{
  "n_experts": 48,
  "experts_per_token": 3,
  "d_expert": 32,
  "router_score": "softmax",
  "routed_scale": 1.73,
  "init_std_router": 0.0319,
  "norm_eps": 1e-06,
  "seq_len": 256,
  "dataset": "wikipedia_en"
}
Below are experts of layer 4 (counted from 0) of a mixture-of-experts language model. Rows are named router (the router's row for the expert), gate (a neuron's input weights, with its number), up (a neuron's input weights, with its number) and show model dimensions 0-159. Each number is 500 + 25 x the weight over its row's rms, rounded and kept within 0 to 999. Numbers have three digits each.
After each expert's rows: "comes after" lists some tokens at least twice as common just before its tokens as in all text. This comes from a sample of Wikipedia text that the model never trained on. Tokens count by the router's weight.

# expert 33
router:501527482489505534500493484509506493494518480532465532475495479455501480524468520534535503544480507510477528535504486468530485470492488508498511483538509510552515548463472519478493563470527496536499479490495537478471536484514498494477520508514451522496543481528533505483495476496457479476485465508488497468460451441492450475496505507499517500528481495524458496477532526492527520455482504479471537506524519485468518498489492500533539523514488514469515514506546504481489465483550453
gate1:501474538490506559536466524524518534505458527496485523500480503505490491475465527495468504484545498530486504526550468512476516508529532484543500499508500504547532526522502440440453485511483479533492486503526527468482446502520482515468500536531452533508496528530480488523478483532514504518519453516496512503520491494509500536493510473482512459525506499512511495486470489482483515489531520491506496474469527460516506483546494499539469508469482493474511529515449523508447510537478462
up1:479508556511498512505512511490541514508490578546507460483531532532507461497522511505508516512495522498503509492515469516506490520515507503502473446559507485525530455488504456442468504541534507486457490497500449495487478486507527525495487518482495515512533528502502513486474524542497472508519511551487527508514528525511488516467524501469530498517447502540498462456475481516534514508522486521493478500479492498510469456504495472517478493505443483489485530498504456491524529467503441
gate2:454539483503514501489467513503517484487480480504501535518553512475499480495475459529516460505518506515512535540473535501487481491515473496503486482514547564498501531480516491497478512529507508480464498506491513469496484509503500517470507445506507490508497485507496516556563484541531495519520480533492479477488528508498503481476447498548483404494494477486469522484505488541477508437488490500483535478525522562462512496492518532482496492547493528495454494491496509510499495503536513
up2:485459542473522516521508500540471479463496516472519472471495495486514536522486492441485513485534513506517503526479463455494497515488512529497494495475500464499464500531482490513455482472520493491504526486437551513530457511511485548522512496539507497473467466518501481497487505520481539506541491516525512500488467512453518512536531525497493493540465508528535497529492472441531487452463508523495503523474477496504519481482523556511533472522472497555472497496474503473525482501524533
comes after: " ", "1", "0", "2", "9", "–"

# expert 41
router:513512506448509491462477537560479496475533504506535465556497477489497433501546511491508475527489472481499472539485531493463469515477513530491497525520534472501488462536478529505500472523501514527487510499452494444486475515505484527553499500524482443514518495499542501545475511538492504501468530490527527521481498494455486466469483469511487505482507507457465476498517478510512497498479516468438480512520505519510492481525494505503549504500515485515536480511528477485479519501545521
gate0:502498495486507490494479525529521503499517501520491527551525446560516474493502440477473532501520517535507533528518501513479502484520490477539498514543484511478544533512504497497494538479510478480478545499477553434503516491486509500497495509530509455477476494500488488515495513464481498515513528488523508527486538477498512545489473471469496498458505465474460435451520500512485494518488504479454548475512486451514533509520535493491509478487509498462515471478480549503546516530481469
up0:496545455469470504497531511515537521496512492508519529502515510517507504516443522520539517482459508500499468502480504478504504561447475483451464494493494501535494495537475460522491453475478506546490484503519515476485461495485494494511508490524470542501532507484546536524492494523459498537516528461559521478497491492473462517520521489447465477509545498487465515508500490511504513513454530486492489481510527517502525535482531508472499514464504532518525487484444518556504478500525493
gate1:528518485483501533481508515522474520476574484468486509477483499489514493503513521482479515475504523485509511551480516500529475511505463481493500503488507513478467531523522488499501456477514503477501519557469488482487494493490475539514459554519468463481478466534477492565546503489532521555493502504502513537473520492460483475490495420519499470489480507498527495486501524503460498517479477492460496472476487540480498514539494535472509520543486469527534470486510508469480469557503490
up1:521560527532477452502525519526481514507534450526481469515493524503533495534522524483488509493513506494487496534522453539501517519498502484472475512491454479491487459495509543486477501513484528488557491521470497505491476476524520482471435520477486500486504523464522548543532443496510504498495492504459477484502509507482504479492486442507506505458494531485479486477489481474551518509478510498553483503480448537484457561555515467488512496517493476480511486484515489508503512486517494
comes after: " of", "'", " in", " at", " for", " to"

# expert 15
router:505516490523500502514498478555504513511506521497518453517521487474535495534466520461471533493548495460472497459471452512469523499520477480496525504535478493475529503524494542483480540487509528478492452482489526487529524512513474520507539480469525486524501536464492479473505500483461457483481488530463531519505455520493505536536477466503469553484468488472500527500528530525477541512508524452521525480506478495495534491481521523500464469502472557494461506525471479515492511541510487
gate1:474513576498487487508520492546520459538538530478497516509530528504477512500468529510490494505518533475486516524505460438484506535480523500517497542495478522492550493538476470477465514499484541479551488523487490497538537499445524509491479498501543532533474498514484488479528517499493528504512493512528515521525526503511464511477465425479506501492477501509503495510493508497480499456514513457510472490428462523474514523533494539510478535500469511488465483470486485493485486513479507
up1:507486431540528516478508511499511537484477501492521465486446504502478479528531471472501495468464490484526458479490506542507474507504512493495484476510547500479452489477486517533497449541502472505480449504498510531469430517499528471511511488503497478484526524501541476498513489492483507499524507483472518425508512504478518497452519544497523476504501541528509515512493527535491500554526528525516521541536495495496449489488504433497517468535514497503505512500513527471472512520508493
gate2:497523495468484522490540510520470480540468498484498500487494473459490519491471486546478511510517444501518509546488505478460463453471447488499478498526521488504505517556455494467521532486516554503511516539526459495492527537497504503485468480492503528515465470508494492496543507514490476508536510511485509555483483531548473568504523486525469504531512480456499481492540491521464506477508491500446496490505487524499488510532487527526495509473486481559468538514490480500502481528476484
up2:483531493539489503476515519557498502533491537515502450494475549480514492519503488538476505490451506482485520476484526501506517487462457492491451506552511480518463518523461495507463487445503510482525513522489453504490525503484533487509505472520529538510436441517487442524489492480490518527512508489499518508508463475510522592498516492558459498521483483486509479540521519516494495473504495467488507517506475533488516506467490505515537500537497531523490518515479504483493486519512509
comes after: "\n", " |", ".", ")", "==", " =="

# expert 11
router:486491472512507508535471485482504507481537481501509507485481508447533491505518465559474506534468490483476533522502529482468524512506510530459481477514486476505487490505504524539477457533510481448516537505528527460504525490485495528529484526537491526472496443519513450501505452466496552519508522535515505494454512481516477462511491550481513479529492530483482471530482466512513498491514484545457539517466516461484528524508474477494523521483488513459469457515518459479512492508475499
gate0:473446509522447495520520507522480533533545500474507490513531510466511501487504500513479482493504469530483487520504477558542502498508470501486534515490481510519509511497501519503484513522492466476532546500462493472523465490491523526478437564463488500473470492464475427521485508502505519522494489470510498518532545465558495451497530526453479507496502524477477502475473530489538507482542471495508485491480540505487529501507505472511482515506539526490509493474480526496519453529466481
up0:467561524505452547519522469541536489486510460487467488515474461462486518483539510476477507486486485547469510493506467500498507530512499546518504529524498475500476487518554491527498494508483515534479440504490513464460486501518560482492534481503525478466504534484552462529512510487468531495494466494506458469537501523520485512489484537474520489510436473543506496478525510505486490468531516497506508463514516483516476523512516516510461485512540489489498510536533506522487475499489527
gate1:507507503524495463497515491491512505481526450480502511526541516503501500515483452520507453515516498524510499552514511458486509460498512506487492488512554515520535501470520447517468496505518479444467535497484496472491526506473459541504473538481510552430480470484520502555508497519514462485533543501540493493524472483497523443529497489536508489490473537483477521518443485482487532463529474526540495498472541479515521506515466519498510480523485520524523492500509508471494490518514519
up1:494475535528548506508512513499513474478526512506533528499462493493493499520465445512476488488505464460544503539540512447466513507470492498461506527454515511484521490434485518465466493498473502498544514469497500550491515489523465512485518508476496500539502481525563508504533477524478459505530533506504486492462485470469468489448475515509533478545543515497472490473489531496502511493523531459520495491461479525506528501489492490539540484463530497494454508491493519491518495474517486
comes after: " ", "1", "2", " (", "3", "'"

# expert 37
router:491502521502509538500519548554478546469528464505512495487476491435499489509527498526459473519528499498487495566495488523491469507482517529500457512475522496505505491499455524508483497475500534492492529523516520418493475525500477532505459485511487478523474472487546470570496470510516503479479510476527493508460480519469506518516496499476521502489521500521534487482476451490498491511528470482420485468509496490479484504556497517497486484508501522503483498503556471484523536494491502
gate1:475492529511488559492501524543454490495475501552498528495497484537492503520548547496499514500497470505466544518493500470444455460508471508486490527517464510491512492522486501484480523502498506558485515487475483492515494491511481480495483511574505476521461521521524493508551507487517501528517473491553512522505441520506525515468517439525469513486443494551519519455480489508465508480496483499483489467512498435532481518502538523492504512472502501505482503510505488517514498465483525
up1:479483502555517528512482511495478519528493494524518502455503472500494468491554544491495514514492494498509501506492496512425494509501503496480479514487471507476506483512487502506497472535530487475501534467452492564474528487552492506488466487507477452518460520483520508553526486482517490498477489499506491506507475488560529528487548471518499476469511479480531502479490573533479501505492496480469460452505488536515509535531487458523526465537492478495498486484518496564478472466489496
gate2:477496477527482505525541500483484499490547493477484535472503551463527477508529510463511505513474467489518521523494517445501498531499502530524502529504533522519514518471493497482491471498482501457502562506548465491492460482474494488505485509477499552510504522490516440480506552516524524490503520509487534506513485546507463492487509471492490503510486479529519534505489461495416508514502451494449531499544496442466522517534505491525463497534513493463481512483493480479525527521489520
up2:502524480464486541473519535489514494469496496496486502554521492512499510478513505467500506533497490496457499526428486535507477481501504496477490490502511533495549477497473492490513497513492538479484505476543465536528456507484523466523495507486494508505496489486538487482508520543527526445518524475527460580485504472497498507459545476505507499468527497491478518469510483510519477548481445492482510521517502489476577528532491484479509512469488514475505508523458480520496456550480508
comes after: " of", " in", " to", "ed", "ing", " on"

# expert 18
router:500470535450498498507540478479477569496494505530501479466527515504483536476517531514489531485498466513486489509506504473477536501539536472515507508509462456493509469539506523485502445524479498504491499446490484515551509482451475502531534483440483467531474521497488523479492498494520508530476502508494511492487480497510538498494502496460472445496519501476516468475517464513543500547509474484492475563537523438515486501473499456487506521513492510492491490527549499482483506481532500
gate1:488506501483503507506481468545472489509498442535490446544503532511524497464517497489466468517481505486504559540502486469514500485506505506437505487529516520504492472529488471495537519470498504520494543502498480467549522516526491552485509518518494528505538515498544500535485537504520445458525465489483536485441524495541526485474498501561491474486477497451497495508515491489517508484476498472520463490500477511494487482550468505516515472522502518505488502454503506518517511504501434
up1:505529522483518488515456493514473461522506490499486501529504505502492505528509471507471506530499522514525536514532566499479534496512548511465513466505499523454494555520495470470526508478532518424496495499458488506571488525507522489510476475514503437509515504546500470518496514521518506474535510500498491524479491503489460501500488484491501508478521510454498485536497481481519483497499459468512492517486504539493512496554432464483507473479503495486445476483511482512502543561516477
gate2:517513473495478538498526478510499512517450484511482537516519461553490542518467497529492488471514439522506479568543525527507485501504519523521551496523493486464541545499486471521534501502485483442470505496506498499499487521511508483472488515452533500525458500509532477494523496537512506487452530485519520507513455500504473538538490473510454495515508491453539443478488520485496500520497446479483499463504499470486500515477503485457521511506536496474483484527498516497506501458526475
up2:495478520525537493451448497525470488516463477517500505560486505479505519537525532542523502551465500492493517518485452535464502523519493530493515524477483475461496537477518444496519549549508511546498492504490466509513532466490480508495484494488508503534488559521516478494454510493496486506497543518489520509503480480507540523516488495490506465455471508505563486530528478530507470497492486479519486497524514487468465520482470495514532508552455481482481508471471481522478481475489526
comes after: "\n", ")", " DF", "%", " Total", " MF"

# expert 23
router:542559473485517505469500545496492465551500478494456555518493517482508494491518436482504517477538526482498528474479461493483469509505484460532506498544537532494535491481475509499529520529550542491488475515473531509463508470515514511507456495534495487529514529543508516531500502452495439483503468532505474494540475506485516492486495467501533531479485491534513500502507464459531491491513479499503505509452506478517447502509498485510515525501520489509497500536478498494477515459446490
gate1:492536474447506508560551513555507483504485481489457513511527514509545506494505461533472504521513512476570528496500486507465505560516487512508502515461511530494512476475486462489501527538510521508534540505485509511458503465515515484455487492541478523489477501525467487512532477495503472485454527498483489505515469485518494480530489471485510514469488489522541494529473492500510484526515467512468496423497486502490466523510518515552476491513492498482443505534478472547490517509487493
up1:557477502539484507472508487488472515530487507499494525474504483482485478490506523512527548481520502501472488529507517517523500496472554513466505526531487501524495493481508488483504493509543493522503488511486538395489511517506469516493500574504507489536512471501480509497460488552468482486527485550527511480477500539507455533529464510461514482492481495529509451490550511457490510510491541475490495498463519476528489478551494508492482527475457512526503516457484502473516493505528522
gate2:466488531518493500474509514475511485491474490522499500492509529496507512453542457496474536476533515518532507559478454502481496485491550494519501481505515494513487442508488449510541532472544499528514507526478530477478498527520583522476452484518497510485496506513513529506517467517497476489515480493518502500486504546495485505449488483452454481508528465502516508500439513511462510526483481494496454496501535499485483495530491519523530485510478531470482521529468552526480531508539487
up2:463524495521486492483508487490540503492483548466541494463494501487541510504540504511524489498515506534495462480499503484508490517514521458452507504477488524489495487501479468425503495461527454510472550516498520465459522491515544496424447550514503500496525513504476521507536473507526461532505509493553498513521487516505476479518527471541491503547527462531525492522471526518483517483507494507494457496516498517511491491508486481541525514534510486531469528499508492476452532537521497
comes after: "0", "5", "2", "6", "4", "7"

# expert 40
router:531497503507500493513496515499496519478495523520498479460496536518507479480463519482444484506543544487503519515515511520532502506459469496496542492534535517527470514530529442457474507498507492496542502520485491505543490480493506540481513514477533540516462496530495528493494541475501527456486490459480533533496470524478466486473478521466514524482521494456487493551467486520483471496499498487503451523473463523542482528539516504463498465552492511485471450488465525532500511488541512
gate0:509507512518478485467506474486500542548466496489522514482520524524490529525511463470517510496512453475518538509516503536488489518481508501502490504487538483462550498470531474506465462541544514506491510493498435507518505541513499496523519526464516540494462515459519483543488490515501479460462505495494493514528519491522497463515519493411499505434477491518505496517468497515526472525504513468505494492474466512494451482484485499536523489521496530490508534533442527471512526466497524
up0:506522516498452520524518521528467520502477490462519478491551500522500496498483500487522511471508506446526521490480508536505506480526491451486513492509513419510468473479549479480485490515554487505505520481492438513519517494513503513467463529523452525542453510511521508455498525511539480499499528511509483472523510501518525489508497466482490489530451502503487469535482492480517491540527511570504487515482528518520534464490490463520537489527495561474525501488472480488496522487513469
gate1:493486530466457520530511504494522512476479498526515519516516545487512519469503453539529520529531517490487516541534464482521512476578498486477497519490504495507478513522510491494472486506487510510538524503493521520517482507478493550463483490537486508488476478503519476501488499536508491455516511435539465485493487464495482498535486507460515468461535484494540481519520510467472528452498441517529491495513505533536490549471485497450486479461485506514489493498560516499476540475487476
up1:526567511474486462482449482499477523502521530515473512523512502468507468494503502556507463501459526468528482472465503537462491496571501514495546504505545520499525522528498542493500474464476494529506465498531470510496481494469484475480527504487473514475510505511489489490485477499463510525498550513484532505479541473506476459517498479496480518542464512497492506461514503474516485512515495497526501479470515572544541475487486506512468500491483504529471539528463534492481494481456496
comes after: "-", " ", " (", " \"", " re", " in"

# expert 5
router:501494507544480549485513480459521455483529508495502467489501498463485521501534511465505511468500485507501510485492521515491490509542495458490506490524500517471442488526522487494518535516518525499512505502499518513513462487480480474449495506492540497489518510475487477488467512517554516563495498496514541503534562560500480521503510460493441525481482512497457490494490519476468509518444474487538546534521522530521495502487534544484502474478453488493464512486467494531559509491505475
gate1:456495509475480483493529538495479462522488492505492489518465524477512533493501498511500476522511513478539524501450431547503498529520542512488487497447505528485523479530581469517492535487476488474480506515515482517536510508454496484458508486537430511532525481543518522522504504542497511537517529497453532545483471496507506538511512486506479532489523486489508472478466491514489468517533487511489483510510483516524504463486546512462489487449468494466520507489478496502508530520516507
up1:541535513475541487511532529483496501516541462458504497489456517501496509463483502486503527503467518470507505496493524507489491467473514524460472490517491527503502525496499519534515485490516534477500489505419496511473468422479500485510544547507518455445477468478476520528506484488545486522476493489462506508538469473543451526459512510538496493551497483525473494477514524504511524535499525496491460504509492517490459506508522479507551495511501504521491462494518492464519525487521474
gate2:461553484465493529492515525531537505488509525473524537492518491461537512499453529457529482491465489468488479476558530467514517498482493493462519515502494500516485511556523445522496505511493501519515554456508470514491523523485497506462471488476516567497527510529488482485548505504529485508479521496513502512514560510536497511497528496495516476503468500487469496500513519528488497487514508479449480500443496539505502476502509524554534505479462508498502495495494484439484546516523486
up2:511515476497475510485552493504511482498485485471514472489502496497491495536543535493485477472497483505525481461507554511501510517482464498511521495501580466482492485557542470515551490458535538512513447489487459556511518541501534485535477495497498520503498482471468520513494497572471526514539519481504480491527494507494480507474507501518541500494496510475516479503478526540466484525504484498490514466470465540502482500477539456463521482482529528509527517513484493522475488458462493
comes after: "\n", ".", "==", "1", " ==", "==="

# expert 24
router:491485479483496525451536510544490497489537467517512504527505465513473510541500493478468511499551489534464490464503529500479493510525538513475484484491515535479504466532479506512496500478514475526528504529517481549512483532490462474510453485522507549499481491480468538509539473472509501503507472470475505491503519556523492503475527475502465473520502521505535465460528485536521538462508545478434460468497466491503511513477523465506457469479477489531471491504519480523506486479491547
gate0:479503520511507510506536519510471522497561465487514520529491472493481518519520458477489464489481484517539503514470470517486449483526491520514482490441520491473466516494525460523462456548524501507506511544509467495490463494507492463500495498475491564500527470512480467525497505506470468500508479497525501482510527565519523493500520505479506491518501517518535447460528501516483487488517533462504518458498496491474537484490501540562497499505490555503508450566511490467510491484493505
up0:529494508467476502513451501444476498480479479495500471534472480480497537445496479496508492485524466494491542491460522498524475523511521470485527481541545504538529466509460529483502502486503541492533513498508491490487500503510538537515497478494487472543513500572484490440493544469519494457471508520497469508487486495524476531476468512488534517537538452491497502504504523502518522490484445503511492516471508464509509532494506526477466479500535497531459517475494551458509475521522515
gate1:493528478469477483518478562534522504505490499518542506511491488508565467496473512500483475510493506490497510506493517467476491479489500485490485495488529527478480558496534438485504502522499538530497515517520508470479493519491471508513472474513498519487507521506506526554466562443475496502509495449486506483486516506505489460496516476519450480560489508437502494516520535523522495557481540478492506484474457521502508494510515478539554501466540504467531494485478470535514501524528506
up1:493566503495466482524432486502489515511501485504485531482493508505481464481527492511506519494516496504551486497494495496524506524504499468495506518496530503533511518523523530533500496431519518494506492461531494480521494489480510499490494459502462473457455550486490452506527546488526473507503505512462546517498488431515485494474500541456498493554494445520450512451503494496489514489522510517498512546463481448503494523502462513494507508488500507508495505513460532562493508533470502
comes after: "\n", " by", " J", " D", " E", " A"

# expert 2
router:555519503479479505490543493502476527516507525461467485506533459498488511512482519511490510525547508517485466514488496536471490534509460496529536493481545501529528462483494491503516487458497513449558534493487472475528524504515542494493508525514509511505505450471506493500512464491502508476516500479510473500530562521496467458527483507502537496507517473539498550483469478506482467489448491538523489490468494488487514504490459474506480478498532549502497472553509521522495568475500465
gate1:518544540499520538502520504511523539514471486500477504518481503526497510496499463530464520470472496476491479526508505514497478512481467484489503535478492538517522523561514456526484509535493485505504516520488477458491521476521498481509469524515447505491487493505572485492523508474515515488511553433529488486531500525501503492461504488493460473454520500512495550508490492475538503522479504525479509525411529516424499539508501516479483480504510511508454499534499506495524481476490480
up1:529528524506528507502455497514502559504443499493508469514511509506512535505527487508499532504477456530501510510539459491506486507520492487504516495480477486504530524575491459538495504490502485495517499494447467427517528525503487482510499504518435492458490493488528537469500511445483509517521535453511506482548531491505490476502507508552457510496501549471480515488483518490514494539484516535459503525457514507452535495504506508487498493495539532522512504506462512496518494452475502
gate2:501481526470495491468522510549537474502489494482467474539451470490554506520473495534516477519486483495534474527538513506507481493487508504543520498455513515539473532512466491510543528504498525521492494487533510485439497480470555479496522489524480524471510473480501546509521472531509493515475482465507500484519508485513450474514469493501498504518521539495525545479497476501485502482510531489477494431506500451524522491495468441513514487467529451522518518552504519482490534492505522
up2:514499508450499525499520490525512507528522469491419486463492499517527462485460508492477504517471452499525490515518485539501523502531517486491504492542511509501490510477517484501535542519441500528530499494507474512491510457498522504479515505555476486487451499481526491545479515471481481546512460485485511510462503496503507464562496488500509468539463488491504490502525517516534524468460506479507506464512493462567500545501472498479564526498529518513477510552506532493495504507499486
comes after: " ", "1", "–", "0", "9", " ("

# expert 47
router:496506502495483480475480462507502496550479466522502508544504531441487530548491508472538489501453452501501479480454513501507495465497515553470480475494489512448494454526501516490460511531516531498458490460527489488504481526490513533470520503501490493517509506546479529555505525519467504497505505510493525509537492551510490506531522507486482475480542462478486500472506496497545526516499536486533473542482494465535480511509478486553493547500490485540493495476540463507502490451495522
gate1:498487543478503533499538534516468530496522505535508494503550460501518518488492500490542493513506477502526517544516492508498459514523514515463524509456471488513536537506526450517451516512554474499489469503467507475495477507499471481473469481500465530474496521525494448526498537477481496519482501466438487526470489540509519495502508430491520470461516517557503474469477522498504497510541561505535479509515533481464497485532484500497473483533498472504489506482548485505485505506491483
up1:526527523500509566495505480504522539508494487540511546527506493555547486474498529488507503484504483513518525520502482496499531461491496480439510538508454498534549524487531481491492454481534455475512513534497487486484459514437534461521509499479498506496521507526469447502508520509453469482469499494476467497483507518514514480516504509509452494488527494464531490505517497484505526490535533466490530515476520488497468460489486523471474535500511537523526496481509436486470531501527503
gate2:452511534469496533477526477483512489555471457493473483541464523471508469485526517513504533510514484480574495530468458508488499517537493534481462521518467535508458486506529475506509524469457559511515475521506537463514505485506527501493502553530504497498521500510533498528498515548470514490538490461512497498478556509500504512506526467531494491477493497504475487465481513455480494505497506507511470461458469487504510491536421503548501510495487520509486495503493497514507513488483517
up2:540440461522485515495485540493549481516499511522507528477520527494473515493537507510476432478510510471509477490524518532505493508492513499475524534528510524463471501486511493470516529495473522547470473495515480494488486489515479475466509516499506477483446524512502513509501502491487529522508462483547471497511518451491526470524476491537482456510524532514525483488539515487448504492509437492529492477537528482515466475480488537521492525550514501487529510525530483492548468434496496
comes after: "\n", " by", " Born", " Website", " Coordinates", " Family"

# expert 31
router:510476507445457559504489508481508495528494468469459493545494506516481494493489461479482516472538525456462499482505497489484521523509488492489464488497495506458507477474516537522517498552550518458517495499495500431498511469501507484472478480489550484466508511486505464487528504520461506479490505501481523482516481514564526496487522533537517510528497442503433503505505513506532529504521536500463524466509504533535537484487483469468494477486483503478529497496532493549494504478479468
gate1:534510492494541515483496515448488475489497490519490496495498511538522499502493546493522550494476460421544503498485463521511467489504528468488468509458487548495505532501500514528518534537473446529497532496514493495490519505496494478483471547497538515485512516500516519489482486533499469505499450480504491500488501475521490481483534449528463463494489519480519478471491509470467492482507537534553463500459482486503504463504508514540494559507471520540536488523492544521482528501466511
up1:478498509520485514512528524509506520501515509528491516484528521478520511477491494465502478504510532540498494461549562499505461508485470468472516456514513452491502491534472491499466541495515499496505501480449515517537504502518482468561515513484470490464471487491484503520506479478508492532514527480521530529475495529485479477526448492489566512515511495528503537487525462512498480527521498510496505503557529455485511514483500472481486428516485461506487509475547461470550492473551496
gate2:500515541479485530500513476510486495536564497494496491524532516540507508489461516508498498508524542464503525538503423494513484512492500501514495514486445516496472460499488452462503563511515502491480498519503472530536530488481478498474463524512536527504499469542518520458507503519488446498471510509500501505507441516512513523489531447497501531480481507548511457496518509463491509494532470523476521492478499474484475537544486500512473538488461495489483489453499524486554505486471513
up2:511499535515451507464514502533488523545523517459527487471498489527504502517500525500486466476525515495501511488485461515494554548496476476515508505518485532501509493516427500498533529507497475483465513480482526503522502493515484515500501547493498462508513461502554490519508521492521457478463522499506495513518478461526503490463466491453535493442531470522476464494564529435528532515518489517484497462462506515515510530526519490489490504492495492492498490432498500486555507471507507
comes after: "s", ",", "5", "6", "es", " such"

# expert 46
router:465487451555489527466475487506521504503483521494550499497498524467538454491468522508493489507495507483508505460501517490496466495494533488474514531522484499491497489527472427515495463510502483546479478552511499482469469503525505498552524491493494477458520494518512514498498537539484467531521493454500495539477514511504552542469495458532526520505499468510517500497509521544480492561525522504487498552476511490532464486492507541466524458509494474470506491523463536467498512509473508
gate0:449525503497574497479498528514515516542480469526483510524541543505496526502508518509459500463535523487516500518514472516492508473545450539520486525466507491507491483494495498520450500508487474480507480519526487491508456465512508508472450493512460510518454525508525452512511561485536509499508538463491498446532478515483517453544524518478529505484537487455506498487521479518512502498508481492536519455509521501501487484514445468505488474506480470462519531496489511517513500456495502
up0:522478511501489466497503483493505513466491511459491514526483521495469501510511525474507471500460519507459484496522476463479539498472534465488537464542482506482515511488525512493510545511512554507489507444480515515538535528497510533538516538477492550519520515445499526466469464473494466490518504530514485514509475473508491502507486502517526489497439537544514468488466492476489534461492499530470431525495485477497529527501562526547499535461491480495480482512510503470492488510513528
gate1:465489502527549550535526543510502510477531514484495491531517497519500496515481530478469502510477534481487515464536491516502466464510494464513474481511480505525489499505495476541505534514494517497498559514493495516506554522512515487509503574487477503504492509508481455496498473483529489470490492485517459468460515470493555479519509464531529459488556529486515491472485473501503536485533490455488440538488500494471491479492445529491469492489464483488531492527513559533513510477501497
up1:480485461508512479510448523495493515493534510499491520559465470470545513472504459541521480555500498510520501539513502469464497528490516521469486491495462514502448513473491466510497486493488549496478497542488475516522490490470467530487528481508488526482492463487518536529496541450483455510540511519461484474534470519474512461517487460538489498498513488493493535485531488463496475519494526493533484488518481509546516538512492502499491556481472521504506466511483484513521517472535443
comes after: " |", "|", ",", " in", ";", ":"

# expert 38
router:484478485485529496527494477479500493510543527500462544508468505455508517525529503504508536507507490546472500526507520490500557498523460491515474542498489490518521500471483504496483550478531498501468470531529502484457495538512498502503502487499488500451491510535505485501544526496508444525519478484512496505527463498567478487515479485510551547506482494511523480552543459513448467428504452510489474513542488537490497501482485481486459484524483502497519523516506486467513472524495476
gate0:476517519543540470516480524522507507511502492485488521441447501508523509515501524538538445497529473520503533533487491492486536529492498503516450544501491459446477484485487483503517528471461461518513480536489471511515534507502508473515483545495504513521477440471506492498480547499562464501545497531498498503518478523534517522465492475540483501526491532511501495489529509516450512492477495498503483479497497503503446483495520496491447508507504486503448463484557504507509516508497464
up0:544498499448485510487467492508542489486509520520517482506546525594488511526510448509465500528511512492513457498462492495499508517503491497485533416491502490496510527517521509510545510496520507484506504448540516491496458533504503535510509493509542473468525492502482515459462494508429504494465508478483503481517547501475453497479517561464513495500515522529488495492483474494520485479518498486500487480509503510459518483468508506493482526501469561496496544494480502522508523527476512
gate1:511507489501502518483485500490505492525515497493496522490497497488513509526502481548526527493435480543504509527431494469508500507514478530502555494477489501530493515499486456492530550561527483524541500474472498449493433487517527533472508473474499537485528511505542518487512515525511543476474521536511479501467478487547520538512480460481488517512489470498476498511511461470477450496502481498573511514515542511476487510478505538460485490539486506495490527545484478497506507511476507
up1:504481451532498469495504531525540503509489543483510451511473493524520491479503510477513496487534494472509497474505491506483524489485503517534444509520477484515499498471490487503498484514490482515484526498534528557506499494506507475562534531494490519519479479484500501492458521460464555511507487529497518482497466485461443508479514478435506508495466514484486499500504526554550483529463500469472494455488505476464518459493506541535552525468509539537530517483474533543524497518504512
comes after: ".", "0", " to", "1", "7", "8"

# expert 3
router:470469470542507512487473496442534517506495498480535482479552525476531468487496491502506487503494482500468492493486528516507466507495474500493495523511493510499491520551491396501475520545512487530451514497507457467520488500523485528553509522495550529495526480510485461478506500547511502512516518477497513512499509496526530521471488516525527542495533501515525506513459475513500512526494496557515490535482517463522463521502518530472534508491517503536452483493469538465522544489483496
gate0:539522504515537510523475491529493494495475499482441497527565504522516498534490474543457506469526492507510563522473505514467511493492468548519514455479488458518475474496524470519496453501481507515539457509477496497519491509503498525510542485473457541527488511515507488459478521507484506515484545465505493479535484460469500506502491508510460462471466494488565494500527487531547519474468520459527500524502494516534506536483503471449502528514494506483520511488508452489504512492507515
up0:519494445541515485532507515479520496474502507550500485532520469529474517482472556484471495462504480487544461485484488521506479483491510542517536463486492505504520566515544465510532490490471517487500520501496573488501493499468504530461508525475514489496507491518498454497494498513500483489487470548478492502522444516489491474477497504481506556536507511529511453524534513568533520536482547493503501499504478517494503506469509499491492473481537469490520520500522524439489489490467502
gate1:499492503511511529503474540507469496518474498493490517536465528484503510539490458456515487519493505484501493483491438500467468467480494502495527496491501481509481496509534472538507515469495515457499519511455468489508499483506496465495475520515501538492499533532493442503490487467513511504506508491527482445534564553548509539469528524478521510468503530509490516527493510511518513434481536487495492507556542449472464482515489515505521517494477547548487488515531491513461532522515464
up1:514457526496468539502527517495493494526478487524523454475495500509547461480509481493465532469505479522491524484521498509499502457511500481480509516510517491448485500490543522455552510491492505476502507489552534520502505519485517504498498485485457502526475495500557530468487506495500489513515499514504486514484439503474480521552496489495518477551465453510470516503464480500507468537540543557505430503487454520532537477507509512449451490484503505483477537535510506504499509523497514
comes after: " |", "|", " the", ";", ":", " in"